Below are experts of layer 9 (counted from 0) of a mixture-of-experts language model. Rows are named router (the router's row for the expert), gate (a neuron's input weights, with its number), up (a neuron's input weights, with its number) and show model dimensions 0-159. Each number is 500 + 50 x the weight over its row's rms, rounded and kept within 0 to 999. Numbers have three digits each.
After each expert's rows: a language model's description of what the expert responds to. This comes from a sample of Wikipedia text that the model never trained on.

# expert 2
router:560543439464370523536418479520588513458520464520417550456601454479536541470481468486491596470513527496504455545588529506554460504532468477454464548580529402419548512544348530523475477522562480462539406509550498504483550478471476449491609608520423467541497481516465471536456479507404497415503518487625520493489528478489515501502500368525560504506449512506550464576403504546499490593469551488417490484460447504553494476551526470477447523465540564525428567498544442448361495555468460
gate0:475455486596413461430551511482523586510460586571513446457520487517443625559530480436556513462527430563469493544541524461519479524440536423609446395419462452547450473509499578462442539490512480495555528536507453491362535514479555420523565521544567554521446553486498479460527504554439428527578578520522495521476549525538540511481534567545411439570397496582433524538473428556457507484514458447507524479451449543591535446488477529508567453484553582487426554437584518437477531431482501
up0:448497444485431646494519505458551549529474585479480545483521537516473512493473489501520396528432529514593546513537534589496509383497551476454460551492499468480546527503432467522545490485458451548518547393600497453404609470494510498555501430513450549426458517555506536504535453480532562458489518447449538421458576438533470549530468560510610511434507567469436467547606501451512585496493449569463525570427493458499430524483531526506491367575569522472475494463421439522611529516598506
gate1:495571493481484458556518483582498525481515535510501587514494494478452494501428504459414573449465530479422480536473445498539438480477541578591543528464537565518485562378558478447507455536558473631571475486649426539470632404462615576477535537583513457557562518499463537428438502604517475414443513454504492530489524461470455551467508454473478588435547472536558493479487519437550557458530574472473525477423484526512499554543586529523448559525500450529446511436571583470458547526524490
up1:501484401488499527464555475522511503527551579518433440511483462493477547513609442497576492456572596458468520491465534560521506574492482607446488493538366453499500481462460452450535593470533495409595565473611533524439473436567506507538524484540560442449577532534463624552501421472568579453499565491564519501426583443518547510544485519455520339466573483519472532492476508457589519533468475479477542536552526555430545506460542538495412465456521555524492436537567433493514434480438491
gate2:523557546595546497542545490510465555422527528456509538475546512510501488439496501508424573553495516486439394503536501534564453587641544491481507496435581513472476500493430530527500440535587503540393493557450505495528447524615523456512615513545492465435439500522471439504539502474542483417458412524548462472493525428492512513523497452560548412444527417511496450497532508632488451609489521451442535428499450446604449568514463516487563513513483552614527543540560577404479514438544421
up2:500474616470466535523513575504566453543523545537503455461501463533429458581528454456510515577566513604450586506494489498492496505478494472436595440436477496517488437429503553492495493467603564453491524565543392461505481543492455621494577460517567499481511455477465494584436532373517521535482526486387550467511550511536429416512577404343439521560429542462512483501512446585519410533521461451476504507528598489479515428452477546485486519527513523604488424446521531430492452532511463
gate3:523546584473523539492551545405431490488475481433396495462484557462390476372530524499534552407427537497579411648503455551502538475568471482521531401542444490438474470469427455487430561588544530532587489545568493476543454545514569475517487495578583526501512457480530497584499561494482499545498581511521593437444538519458531547531447461527565526482542463469578544509472516485512554426560433537486462550403488457537443493584482473506460526594568484548455465516490491452416458471430519
up3:572540462504459506526432538524467540534443464520510395593489415483534469577577524544433420527606453520508482541559487506477476539541528472448573609527591441492574515547445551501554477459484465427498490576422482454503548472467468394473481512485505485516473611478499529445468449534398502438437463475378466564547524489584479519500457397487479501435575551480385591486436380533549501536497475471470535536518526547482541495495528583461459473435581593435455480552496512492512567460533479
Prepositions opening a phrase (of, in, with, for, during, between) and past-tense main verbs in narrative, e.g. killed, returned.

# expert 10
router:548557470450482511478542495466387506449500497543514534479577504475518496493445396457401492447510543483512461546543554444545472487482384480438481523542551498473497543576362539446503456531538473488532443568492476587470466510562467421465530541494523495577509480524456510579463498529484559501472432440571499522517516495597496461517552467577536500510526421453428458602446463625517565592427533521391533473463517454608486457460575441534541538388471453569471532433492442449401537558457499
gate1:488486450417495533570459590437525413494459481466618526459545514445491445425483494478476537421488473505521537561493465514453554491580495411470444421512536516481477600458479519518571399463643521570608489485446531612560522493563478524458511475524542511493467548525385545575488517577561404570404450492584477524505548464459567529528500456432576513547522473494446489514421513515542533471503459495369557483524495439439417494545507459562526499472440462448479526529525524455432529511446442
up1:504550471571461435458585367500486569468445534537474531445530467593564531574509491572472507554469419426475451397487540561456435508470515549451447534561455529510503451545577450510469623457512516520434505520548502500455528550418539575530444431498539495493509500548547474472500489452475592564577497536513503504531497511521526483478416497445495554380586536542465537539591509465376498481561505482594480545441513558539602453450413527484437603552509522525508566430417494495514481533550558
gate2:515466491446539543469468553585508501429569520422519536554470615574493418441515442491591475513458358439450505585508444461510476540539490490344527485551586485475475510542409498489538500508483456528506511472499487405443529543498526478550545483538617435552497513528520405431480592473526483468483490469454480537474431456487456499555496573491526577492507417531489572543475477474461404468497448516554533378507435439553467526414460392481504481525411597395499531516521467472489522548501486
up2:480527523568562415542520466492517494531469566521462464462485506504475540448529513539453560519494583434538506428441555505536427477428538518478506500427457366553500394515539581476504543414428548539477434471496585449548442526448453532394560441499354592496557456578521507508480498487505470461447555503484497443474436492437521517438478442491478385442526533451540457481476539483504569561479394397526497611504472538506583459436506490505494466447467394578430462511491531518504458435509407
gate3:497580413627556492473481530491511446391495529496499498481509465496566394452519511478537431493440550510469513417578579516558604394537434541492420503487525423530455513528546505556521495520549461509482405510541459367594558527579500406479502425546517515543604454573562460491456460508406489536489489457532464488503489545570600485497579513523451528444463481495492578470493550542495553460486523548531413482478585466467567448575563501510519529447432431429529511508535538527462559410490537
up3:555502472426459494467527417602437498523465521518446509539505513625513411586478473461460536475547502471547512505500566618600427454477467537467501537465455522511537543415445584519538559536445503453445436537492488463498480507565467539409479496603532520524471429523516497537409493553467434506520484451454465465503542533510495459513495549527478433385493468436318527467524578475458516459550575374550519516526514557445526571423541449517455516499429493437524531424415550488419452456486473
gate4:424576514579569504532502474404490473480545473471512581548496502494398572504527490594542536433427466397475435417441470481491512459464478537531474463522525554579531490599518495611600441446566543466567488485473557504496535485439435529486527533429437495455478583599534612542446550440489503479503452538564465537474488490464479531477487479498472435428467449463485508558467516541497572564489503497527454495431524411650482444507507494482440438426470573596473495593481455531532609508552516
up4:489566483485586483594554480509511530434515448397556464507582489375558537464554514521433518546466450476453504486469508432471475460492512509598564445494525510545425537475463470465630388404415455448545476478462497523513438448483449416464524553538373480438527556516496605530509446471468498604582497545477517484481436467487502452560526442532562434448491437544512447532518506470481492545513450532481516474482553434507388475523496588482479495422503557516436457640466531415507525538518554
Pipe separators and punctuation in sports and results tables, three-letter country codes like ITA, GBR, USA, and occasional the.

# expert 18
router:471533468462511483513538456437489447562482577537478597474447424465381484512477460440479521512471552452604514500536557519540480511517524501411527455494547501445527485504398529401555471523611609464507426553439402498436507400524472527485499562502444463514558495515501463509509485548458588498518517429613554478485494499566479498526514498584595467547522475525484557604518541602527553534493517470415551479482437459591523482436482480510467432492417455430463505398502411397436518488477592
gate0:552501471476503608542483477511502443545522543521466420465460536455509415510599564513558513495539463504525557512515471506533519612448554518629487473500602598449513484554460504467553536535578510376522409474526527503532448540593418539494565511590438500476464399622486500493538462377487602411541510511551521412516492469509478439470525497501505545503487549472436517557526542529537513444435509495544465496378433411451532556495422522551532422502486487475532497522484502490579566417525457
up0:509451474449520549566507530407494474494386501420537434438590469432497463488490525469562541430519534495425448574573488501562475584432639386559481582456500594463415495519497506536506446447540532403499445474462471550532447518520424503510514518517447623483529393567498558477489593543498555487487477476489536453383545455568540494453471576589500551441471470380459545499509557524477494481448496466505384448494495456517524492466490525497510518517547524505551531538476436455533504447544580
gate1:539429551443475494526539463556447416436528631498527550480548469515515542424492465505520564511482495494521547496602465475517566600437382420501558480569529558470531417471475491485535520469493492565527478579545379474413609528593522486398497499491502527463532503509506450551544494528581512473440514433411507488476483479423519478564530490547572462528488540492566546518468590517500620528438527514432473442619529559532447450524561529450576443548446505427543431470492518549422506424488517
up1:467505519546571501522553553569505583441471395640458471506425484521561466572426454537535390518595530470437458518587458588559426504486492487521504544524457479484450549578590426550523520486427545502431499379551586477509490442466471469554473504547533505497456544555407473492517442555508480421472555488572519483548470425504520541586500510551505607406508463466485566534501473378528432487507435542569444515489576517486520453460479494573450568486524490551482463451432501505561553526480474
gate2:537476569501563599531528587547469545463463491553383502465622455486444454451538509445453510514488575494445457575505524479486513545524480486541615514481523492485421426523434468450462479500469652332521427493479544518525545591565480507464492494586536502556469458566480467490510504494453469488442425442500530472479472432496501495489483506405556518445546553534442541492505480598552483483438484545496476497429388488611536556489500504593401483453611468439489479533421478505527507465461517
up2:550482432519523538491534457496498587482473480483483446444471516547470513502474539415523539430495576429430551451512506580645571493557593528484512473479446476594486468498522483478495509540380521570514497502538456564487653472522590502583621506497520469487470466527523518470512483599502449485457554421468525577506478544603534471515474496500510423460479451557499552455488456471566589538512572615587569551564448474489562471482520532400553433539456519388488490524489485427538567504476542
gate3:480434478576536451442463462420515461478504541505460446460382484540429492440617475415536495570500471420587556499598544499602487460469549487532518470472520576463564496578359496548491558496499488520563562575493459420413488455464455463479488489530537526551493440534517485525431457532508469481528535460433486545481500426497543506418571553578531541491535514473462551502543488439490488370501528570478476526575467447513499505481438542550427637444412431443524556537451477510422525555472561
up3:437486519584546381501547540521465482517504548481403480624430518527549470427536594422540505449474450479515548464565559527537566639537535535540416478488502491434562482453426449484535508589508437495435472551477594474488565480589472495531495529567443599601533504527512431498486450544488577406532473544450518408504558453427532512520598497449501563474511491539537553482508455554515508569525448524465545493481475440544542535509524454509492580486418499379518441565513520522517509472433581
Capitalized nouns naming institutions, bodies and offices, often after the: University, District, Government, President, Committee, Association.

# expert 14
router:484557494507527617446532556549568495467530516445454606582592499424506451524450439476462531434525493502526461415480529475488535552429447426415550533483420452528539556522556483403496472503634501469491420577522470500384536434448506437520504553488495570496527472449502451541460476494473455492484509464573488569503444463479533459588562456535483521501516454512543465611476529525583526613479540458425498490546506536474509438426411532558484474441529414425436545485514561429387563512458505
gate2:436462503487565466442548529500580549450535547495406490577492624504517467449496477490555484496533408519599528496539508336482569572494528519381446486446491516550503436553485484538477465551527575467567559493517524487578527539429579429449551491452563482567512477540470530569523596552431570560531454485453483439549519521500487518535524582529396477557482512520507459528474528528512496544459592498550519537492454426522607548569473466459431463469535359483503458540454462512552473511569588
up2:435489511486515515526418492437439510542554444487542503477496546511477509466530497561508565526469449518514536485515477554442482529527647493638477507471539466534585431422453535520539385477422501485547500531497387506466469556467507504457655625438579492393516526515553484425466434533400496474476448589494543573472558543514571474475472490505568493488515506493434504475449467547510561441541479520517421496512503555509512485377618546556419488529478465410439446524537437527514513563456503
gate3:448516525524504453453479522527555484439508587361348527541537438465503484496472437522459483486520480515521531457520470431424527406545471473472492530530476472527461554480539479437480596536478415513473440475421514422491517589413513418548535516606498507446594500505426508470552514534442542463518457459433454514383538586602500442489557530541632458563584449500383494517459603463542496484552469481475454485503468515528439472476503544535441503537518548470458387422534525442472506486508471
up3:425454446576448508414478555518509416597580540519521529507513467473526489469518549362469458577554529398473456514546556472520528543591491580545509491581486515488505511402518495536472382494532487516462484556547536433526526518544508487470494498478456460540536523506452477547582445556480485485541481539403518540432470516560605396439594508519543502490454516523392475522433529515551540508533457523498549474408534491488540358432479511449470589397521405513440490534399529541499468429487450
gate4:528467394575428582494544462467538496581464428435471501552488566428443515486451465549520539504508561532446489443432467520547450566477508514503613422617475553462500535457488525517489480533507532482524486591534542395574478435485600346482481491466568497471510504478541497591414490547472558461557414511443484434543466470483540461453634496531538539533524494407507520533508566557507512489449522531629382461492522502461426533503464594527513477454486456447438506487556520576481479507536520
up4:595530478542502416548500664475515512481443393452530497476431553420523444547508484545507382467438531474484469621475471525515498438462492433497530442487456394601459498486529591552542563519506558512523548487527457455500462567491510462533501470515517451616471593537459432488523475528506439561598513532556479540456504457439524489489464535536495449445443536490612401464537503484540538488448456482480534590487398521515550425544482454454543491519494579525567540451561414443512487466563569
gate5:555515577499478534445476526451493540498510483334577495547583452503584527586518486512478526523481505559410418450450527491468362559495521476549456425467580474470560544546498531461524501454529496458584463632519495446465505428463424449561555484498516475517493581455554505553491490443565429490555501507499489504427474556498462512369452474560437565506574517507523470513508607492440599567488547454484534523408524497545530457483443523495391525501514459478396459486523448450463492415505565
up5:467530505477434463575545465559501429576506538639470550473473473551462484481482567477561466509412589589492555453505541506550479476577523533575590474484471553503538501523528522492438470465512555505454559463545474548453471463513555541451464483542376526421537503477606395525515551506449499504489567515460550469456568483491576470482556565481534493404440492470503537487490533481545519456499428567417414539538403524510459454499470517554481389431491530470570324448452467503476526594510572
Individual digits inside dates, scores and table figures, plus spelled-out numbers like two, three, seven.

# expert 17
router:525569449483512561583436453533440507593497490437529617534537460449443548410491484434502469459517521555486649456562535547528479434512489492424595555474579508498515472562518497520579529502580505488524425488568457515419503476513427462440454518501464399481470511528520564505449536438462514464481467428518501605496441473506449524485487508557559479465507476519521425651437523560484475650499508410426462463417495506514541515498511463482485481435497502501408535499499431527355554527476497
gate1:532547489560553468519579465465413489514475493437518545432496462503515381483401548397441561495505492489472493405462516412480465570573556434477534507545556383451551415570465531549544584469533469516537453573572521409396535439561522401484444451494541601493524421462455489466627562511418452470602471548502419526484448484428539455529466494453486449472542504515471495551550520492534516539474532502496505444553559488424537546513485563530486492416535552492540503521502403440489517454522455
up1:543536499437498516583427477463505391462503458544487418485573496550552470527470514606506434444412403499447400548520458476494480438514486550498479594542419521496541540500473468517420544510388449536607497441497436542523486507449444455547495530539454527437428599617509431562494478564528467610437490520557579499490485502406511546442494471538498443475506471485473450508481442568520581396499507536480559591570500555503598539491556583501484514500528482569489518474444573490564527506563452
gate2:461502431619496548539447570655545508493450466507501409538564486548426402500434567496547509458466499492485469486522424592448468533548524513436475579543491474509506443532484409454536475467469456478515474459503457481418549532548478473544479516497435475525449488477529476432471612497539492508465490467570522504464453580533428381533456570597480504570551346481489518539602515600509402508475513517413476524454500521428440517428448500462502509546400484500595414489529505477498536526512495
up2:555463542448580543472507527445541578563515488532442399466405386559508577573463471497524502594452502533587477441446573521525489509437514607453475480491440438560525473483470553455477521441475515574563533594587453483468447485396426548496461455607451471590573492588459455545499521437528510505482559512466451502460477503492563507521515381416536480604529504465451501468513489436474530493476558385458519487481435486531504405525409499458513480436522469537493544514586528535479501564550541
gate3:489555408543508562517583426524429487584525515497398533495511538498521482509471450547493485611513521556465556500501564476554518484536430434462477609518445388475495470456468454504517551449508618556497488509498505502464558507577528493594526554386480506429504486469501529528445469477478523425538459397533516541528472432456546578426421448539544466468432586572547505519489532445471516506505415405443464521531511446424439447477438452450445424530617482465516526563496476447382436566505540
up3:545556447521494480519483539483453520534608570542459530537551517451588496514444475506455447570519489485476575511465557449480516402602541457544465585469477471461478466498517486485509567522529531548465595487468534439498587473521551532546476524397456427497467475400531551416503489478449548526534442379496425556529553421423512482387395542608559452466431495552516543531493507445467497455448448431414477555464579459426498405460472464473447441508635547548529574510495480465479496467489497
gate4:497494430532516555482540407541510515490421526529481584505619473484500440472421429554515489540481448426578500482439632541497580378506414538429515496542434516637465429486488594532514506529526532457419467463538512503503501513522465459486438453471574561496458523594415479400479497482510561458590491424490543611504604510440451533511509508447439495518463544600544457553466424481517446540457519512573535590476533507531489474592559553552509536512495502553482561532499521512563556468521476
up4:542463499498482463596626516495484376548483567576437544404486472410484541535566412403495518450465572464597523401470483496574537442481494426506584474450489514510474489567625516496507507457481515484551510575496434586542502478613422491497421496539428450463489503483471543555554500548441503512521495597468442411422481517456505524438450463518529456552486515511555519506564470582493474461543473473475510491555565436445455436545410554448468473448499540525526513549512508476529568614571501
Table pipes, list dashes and colons that open a new infobox field or table cell, such as - Died:, | Best Male.

# expert 16
router:566496480539467563480495497525511495490461520473358490486550471433581558430465483360367515458448482543484557461529559534536555537506392480394516474524444535501638527483470501464524544450483545441517455511494501576553492400490452509379480536469484491504489480494473514569388467516490536486498509564538581508500439494562618462541476506517605572559390478454472416618494479520575500569435482508514491534444469472511481500513510439566462506489496495458476604526462556447482494504501577
gate0:505540502419495563590457576543475467483489507446532559449558523538569491477443516494432576558462471550486522514502569606539525546496463572611548544425468389541469539422449445451582390490490442472468521432472519539548527506456427504428416495427525555593454431553506533532489439574599433466448470483511585450501510516539516514456451560580483483454549477434455489549502508512538465527463633458578543547489498544527505490440464533584464569508433409528551424514500480482501454429466545
up0:475574492512526576475460507542542530461389539585529541467507552637447577391421486510554532589475539568483575574466548598562581446469471442497527452435516560426497494464567448481504613513485443443498505527505442591581439471454356461509531536458436501523514438572506568479479449454549498493471580521539450591494527503456465535471455493554524555523499444488483453489589489527503544511516541404540526544508498542455511557393510490542472511471490531514506473507485571546586439420451537
gate1:417486487488448488445463522455584511441536541435511434524509457489547412422486542414494584465506485402465471481509485503477548450502440594377508497476495552462505435469485550468440537537446465529451488482549526523567513456529475463441442582450461570487464535482430474605472479531493543513447588524546505498532478453449436613542519495570552530445505519479555493532506516405564576578488566454505440599529529463586543452578490415460510494538539443522588488498525415666521420476557490
up1:423530544496508490514537541523493509483531531446600578478588402514419553475575553398590487491378502576378466475497521436493484508533438478447409488547443492473483526400515429490481612457409499542459490446445533554415423461470525560528528474469495428454482453515482600597565527587514427506456492538473497503482501440522569469554483600460569519487576476481539483513509539440518641536472504548475547521572502398449504439527503451447508521455461450492576503502499452529509511523469517
gate2:523583395477512545512605538528486546550512519385493451507440466560461477537544450627510517480436532592529585506520479519527528449557456581459490525598475556433457494530435585451469515512461447522403585501477436464432479362558444530488475425458431442491486541523470497586491499559492451490536591513519545491569479562487513528486510404504531539524446499555481478544532474414580602498472430417536520441554515557477540528524570529447461395459471485492549515424503499491491577540536563
up2:581526492416502525465477553423486425380563483445614526401432492421392409525517530492496464622552554532505529446559586532558546557520420541546468488566481492525504422612532528478604543528516512535453524542456481444510540517496498437572502523504534468553514530507461478574428432431444549539561444545506488501507532536532570483540514515548454504418500597568481541457493476443478479515479575501493445567555539510539508560469484497486476405481467479526427511376495539506384486502417507
gate3:554566460453526484468463491504576503535538469576374442450449466456487540501505493415431492588558539547495472549504425407452430558496442493538480531524542388505448411503483480622515573442540519473483565505490508521534419387422573587410551537459454425429584450443450512481506449526513466474498492559586417538460464447452490577554512460426553540497521490543431478543563472526522538567496511493515451486504521479485410493521463408471486553470535558529521559462511439513451520581546609
up3:565601502487550517529526495488535467512404508435482431416474563488497500532495381468462545598516452394464475559524485475553429450521511458598505627494572422514391472435554580506476448510557439536543545458420491559497525477484498573502504470521464543492450501469533446488495496487539481477539422416472419401458448573469488521559583450412413529560491503552373525473499454558516542558570631556461482450562540474571500543472510463523581541471468543486513500429521523493507549505519499
Line breaks around headings and lists, heading markers ==, and single capital letters beginning names or words, e.g. S, K, B.

# expert 15
router:434547543527489518503437518538527467548506540487583517466493395540508488463465478494448509456440531513449502443589534543540446514499480421445491410508439544443452491535483484412464543413572561474528441440541481544496569543472470502467557572486494511536556520495454493523389493497487528413519447423609507566504474495567593480542532511533530459561442425521481516575451539629566540612491463529366459496540465479512446536485473539470462522354493366528484579550493417506430467518529555
gate0:420543450588504520441460475500581482531514550467544540448420508492450571505540480490551504593472483507457439499523486452544570425449492576337469421490509570437498509448562602478537532448474506463568398575364496474474437506447519532467508529527478486519533526559533471448484539476561401572480563450535473469506460511532572506505475556531548477616444468542456539503565441534465501449440464499598515569519397476484478546471392449507580522477392531530546512485545501564457497458456560
up0:547371452516430463543522448505468514523531427564472553515497531409495482477459500543515573485488531565573558465552427513468489473550491564568575615501510484594530456504577386559512442543518519493441509449490524498507477559558463456506526515593466542567484434481545561501458553487466572411376454497421507550494413456489425514482395480486430471465444488440589509509521490469522464499514446569422563437462509589406549563469473464432504416511525456450492475530411551514520473476577420
gate1:515377400528580471600514477534555417528408516516531550496456564590478531454488503484404512458475389542511529539519519527506567571471475415467440523524462507526547460493550494534387461501598489443505583365604537520535534536515535556521482529522563510597585435476492538455464515524446565530471585556468532494503497451562476556517451461536568495614561527516433495536519575500529456481523526497415453515533540524432501572587526483508444555541518429472438428463531477475502523406534503
up1:535498462461526455501505429471398497483442505507485488466546483533488518436476478488419426494498519484466530518465531545456507537527627414480435528571407481544443425560440462511480468468517474502358619449528556452520500465446566495508521537441526489485540564451543537504467453546586476543514602644438577598573616442569478621455499528459575453578527475452464403532470517515484529486540490460460461528539435472438411465542519573503499478482514567479579517460552484443508518484438487
gate2:429470523469528496517399527458489485557532452532537515442443504536573500501449546424444439427550534483541520489575449535534498578548448463488440514531551451506495513553557512389483501462509486438412553392458489465518559578442483471433533566522478423361540510401609480589456444461498529422500467463530485540489535508484477452393544471497476524429517516435540509514589459446579509536480532501418487431522504582471486462477576609466442466557446430415612430493536451514509444467479520
up2:548563494521474505548547502480432508506532492438513461561521462617441544541446500516471551531463494456488524499507478474478505532517483567560604533487447472524454475504443482533472441517551378509577470586591512593488382427393445490571600421478517519587465501511436538499601504534472461427547487458406507577544547601434471497486541573467431493554508553544530432535520552558368487551490500451466478497502497448412526526511433485470502537451494624578462435496454553556527446546526493
gate3:512469551464456459557455564434492526514449513516581454468509525364473424549503534399634502408449558472531534493525558562465462462537444564447549433449498505481471472580544457465471529506541445559499501514527510443517553461548475485561456527582454516460474432546522513530590463463406461443538471512512533530476482448500477544409486532522490502515469467608535563584420498575397520547516463461527460531510444556508530507536563523452506529464445477604473581648575424529548456517492617
up3:472538539526473576505482588441493531536550605512542498436429500460480537556488585473556433416497608549556373534483544494458519437509486529542451520491541476571544462539482482421470529455474498543618496467559461478550507467495596528553490519499471448589604566436481509401491471406401417498539530439493481364481553452498493495444561499529470378472413514467512530512505465501453461587545465493455563540517444473546547503492519534478486521546467524534406558482410462416489419457489483
Commas, conjunctions and copulas that join clauses, such as was, is, and, as, when, often after place names like Phoenix, Arizona.

# expert 11
router:544488442472455428514445462533401472594449623472580610551506502477495445487464539467519494517477537487477526493517498470514480512520446480489427510562391413454548501410481531458512391562546464546542485542536494538470529431490410478527471493488458577575580473534514494501389445501366502446537489442528511551503470540494530522504534467512543527471461457483545415653541484555534496465459611505351520430469468468533494468486481470544479571502491517522514494556520538475497583611460610
gate1:434538404400488554542442448540490527537483476507512555609450503485432474464478525463564515550510481596489551526566561515475445477511512463487408486434611428434550371509499466506453549465545590433506496450533569570529471577512470548569518552525487529443509555488546487530489504472525467562496507478507422569563525508578572475597574503518563608584493506556522546513531461602524481500542408496484533476481506590548523439456517479480549444485515500558477367481558443565426611501482486
up1:481612485567515514396538507561465403415536520518570556537538513607462467445481479465426446448519421521474582534532459500566475433525485504553490495479534550475460476530439551539494495405510394509587483481587437509567453596426552528545458576578456549498482519518560487543491543499553428541449359503574409486514499491534457462526495507531487518534495517546533483479419420534441494486391499474632473468495496533510456409570501409415512502483480474494456532482498488525441480564431419
gate2:536439445400502603475528492555523581425418532518455525557494555500558421534443467492528550507596530481425548446502557466495427517485468547499363461520577488396497547517511482483579563469506575528523527471521414526480556515457497475491434536465517499504528475479530543441414433489543508510550477386579473606600514501506472504465532528495510494489492467523570489475479597508479536536473523458452431441477480410528423576548458554517418408560517570490638473538462484546386514460444468
up2:459539500576493406510460516521555426463563525476520489447535449532440513419536462525506502455461450485491432528490483475564498497496499492501526491526463466522522409492536492494432414550544476489507459520434529414588439515514555498502538464579509480454516488564469493590573515538426480558454531545441495423458409481481471536560417521532475551442585514543368583495470371647515520431553445528488502507527523556511545459551550406465524507421467421494342489485469530457567452610579484
gate3:491511446456517458490416530442410402593439602577482522475440488522438433404494449502462504523559514477499611566618461507463524569566545572499449516520404463547593434512516469508430500517492526415534490526522544543481556459573473366526517462520498463580541550511502519521443511458542563529536529520553431600508440465547455488525515578375490437516480558499519494534503466564413467419576449504484541544471525474561441417461585504411530555515457541485478483539549505541434516498504507
up3:499560513465523492490461411472500483596581492562533470548478488400512500452453523476429528543483539501627495540492488473476484503565594524472384429461426445528471525509499537438492497503424512495527532548461484497546497479537520475430567462572554503429624539504492563508540513523473463473488467474525518466609499499512416430514546457378509464589496579468625525455499522567420408568521493386598468539501493450504448428450469622526522497598506475473527507563424466509531453472459580
gate4:499512483553554420472500565488525469566526535465560484550483530445465457407621499462545407473545437460512630473422557491482508521569560482523550540463436512474572534471535470490568491480494507509577500565545568532522492473502415436475552548554534508591578507513477583447539451518374395586405427483569593555550491453466489412504494418499425472426432443470547533561475516507514544487495489458476530457563611481472504384535482531499507548437491492551513496491507521438582521490413500
up4:501495449534467641502486486527488503401473517503477515384590492517495557622493453508486563462436552554492362475529493484511485493435499499539416441586538569547539465512497568499487542508481426471406524403524518498551527464471520583469458482530438506406432471505498507515460573484635573401533599490391438382439526502570526533516495512542569571511597534536370504473516518514548511502514465530560494519507408477553508531495488501496451490547538509464511497516489442513428499487564552
Line breaks, sentence-final periods, closing parentheses, table pipes and heading equals signs that end a line, field or sentence, especially in infoboxes.

# expert 12
router:462507431561417482465443510518534487552458477461479644486482587394576450393462475404498472401472526507433499445500542451469493475497540466493457564518444454465459577508508440416527543505547557527469473514476465520460529553553502402489486484476532502474554516524516518498484414530429521426469480463549597567498368518535501487481624573483545584455410458514522548618436459487542593510534559506433582513552469452589425588494442452525502515483509454506484495487515481421451529540536551
gate0:456412532575541509546421493522490426446500525478426522536489509335510458433608463520536464461557453503563563481451441528566543433545583522378505495393613487515473411513524522503460503540490448490497583478421438546482463491480426427474573520467507521464550441441451542511409524509474504526549503524543513483597500443503538458563548565449411483491552527613485496531507468542530467462504524592402472545515403562414547516552492498570518498527471520517533533501436490593534505513537438
up0:508444547499540457499534511464609599576429599506518441436565478527542478423482469439579526378512471461499477525528506403488466474493569600486554493472469524567519486486387523461458464497464509554498440496401527555486520575484560537494481561414491570506521463533481450531470516360486512522507483517530480513473560482520484477507456557471607544419576498548486452510500475487446469503487479561459523545478509407553465396504432439537362529405467557526558498490523503543574403530542607
gate1:454431483531608517486516471524566501541404511509443512570495558564530523523458541409555538420499530475521442488485487535359544583511513523496544448474457495478467511471430412447571523459518467613469474533525392492489491476599458493577526484549456453563486521540439493530546485476429560556468587679470601585459507508417453530479440548593490545542498441504522540532508512525492492477498545491510440506508481549501392441485538396487439492441513520572459591431566457536488525536493524
up1:510470502526568565557518556396535481469398415433465449545402472605538518543593455564551510407483532429540576436467416503479538512504502473390494525512466485418487535514486417511553544508461484499539557519516508544456454500562542487512497498492493426526526550503373539481537488427444472526517573627539592615529537521526531435540504528528542531471424522473456491551448525376424486526498597498461472542569498448476529478519533471527510484558526600544480482448458413515563607501497477
gate2:443516501450585470508465438451514490383502526472444590528512517498572575453585517471547477451451576504537500408601507468499570454418503519445476606502517514409509490590487552472428507368521538624487472463441448443595476551475488420517444374532547579437567468464473451459520502547418505467502570430482484488553477525416478496643502453490558500498529481499581484516441525479493533510562557465422546434560501536521534520549462529488564510519468541528506494439510494460524581491463542
up2:459518532475468428581533544517512482532403457409529418581656503499479474514472437490438535486503445554485433485504468484484593506555508560488489454549515478524516502465548499514561411557456463452441460443511503360493520482569605522476510553479465452513569535517531511512498422500558474536509431442578484525493446456529430454420492423529564494473518543438446489458525432514495334493523440413565491576468469526549601466480463471474562522506508495471599482395429577531474574473472540
gate3:444562500549506491411520421574556470570529453561547553519530472466484487541482474410470536502573446499465509359563500498495491495476596467599475451533466518540459599532455489486574475495527480536461446504445400518449505558467494390526485552530516543512399460515517539514557468542396462462511431498452466545522529458539552536516458551478477522464424489607453573588466502565528554479554500519382623543567448550554466523528533574524409562447419443497541468516494497611530463520487549
up3:517472417479462515566587490382525513500520511433562541410570464543508489476504519489461495470497561511540520627416498424494395499503482518564562592463536465476478506518450530546473407537580526469559500450441435516531383431576562435551409544443397438531535554553489567502388524436538489560524514480509512461502508547575487477449560491584453446556486553485537434521472435431458448469426520505459583504554489581435548477492475531530572445566520552483523512533579474448456518473459567
Subject pronouns, relative and linking words in running prose, such as he, it, who, but, so, there, and past participles.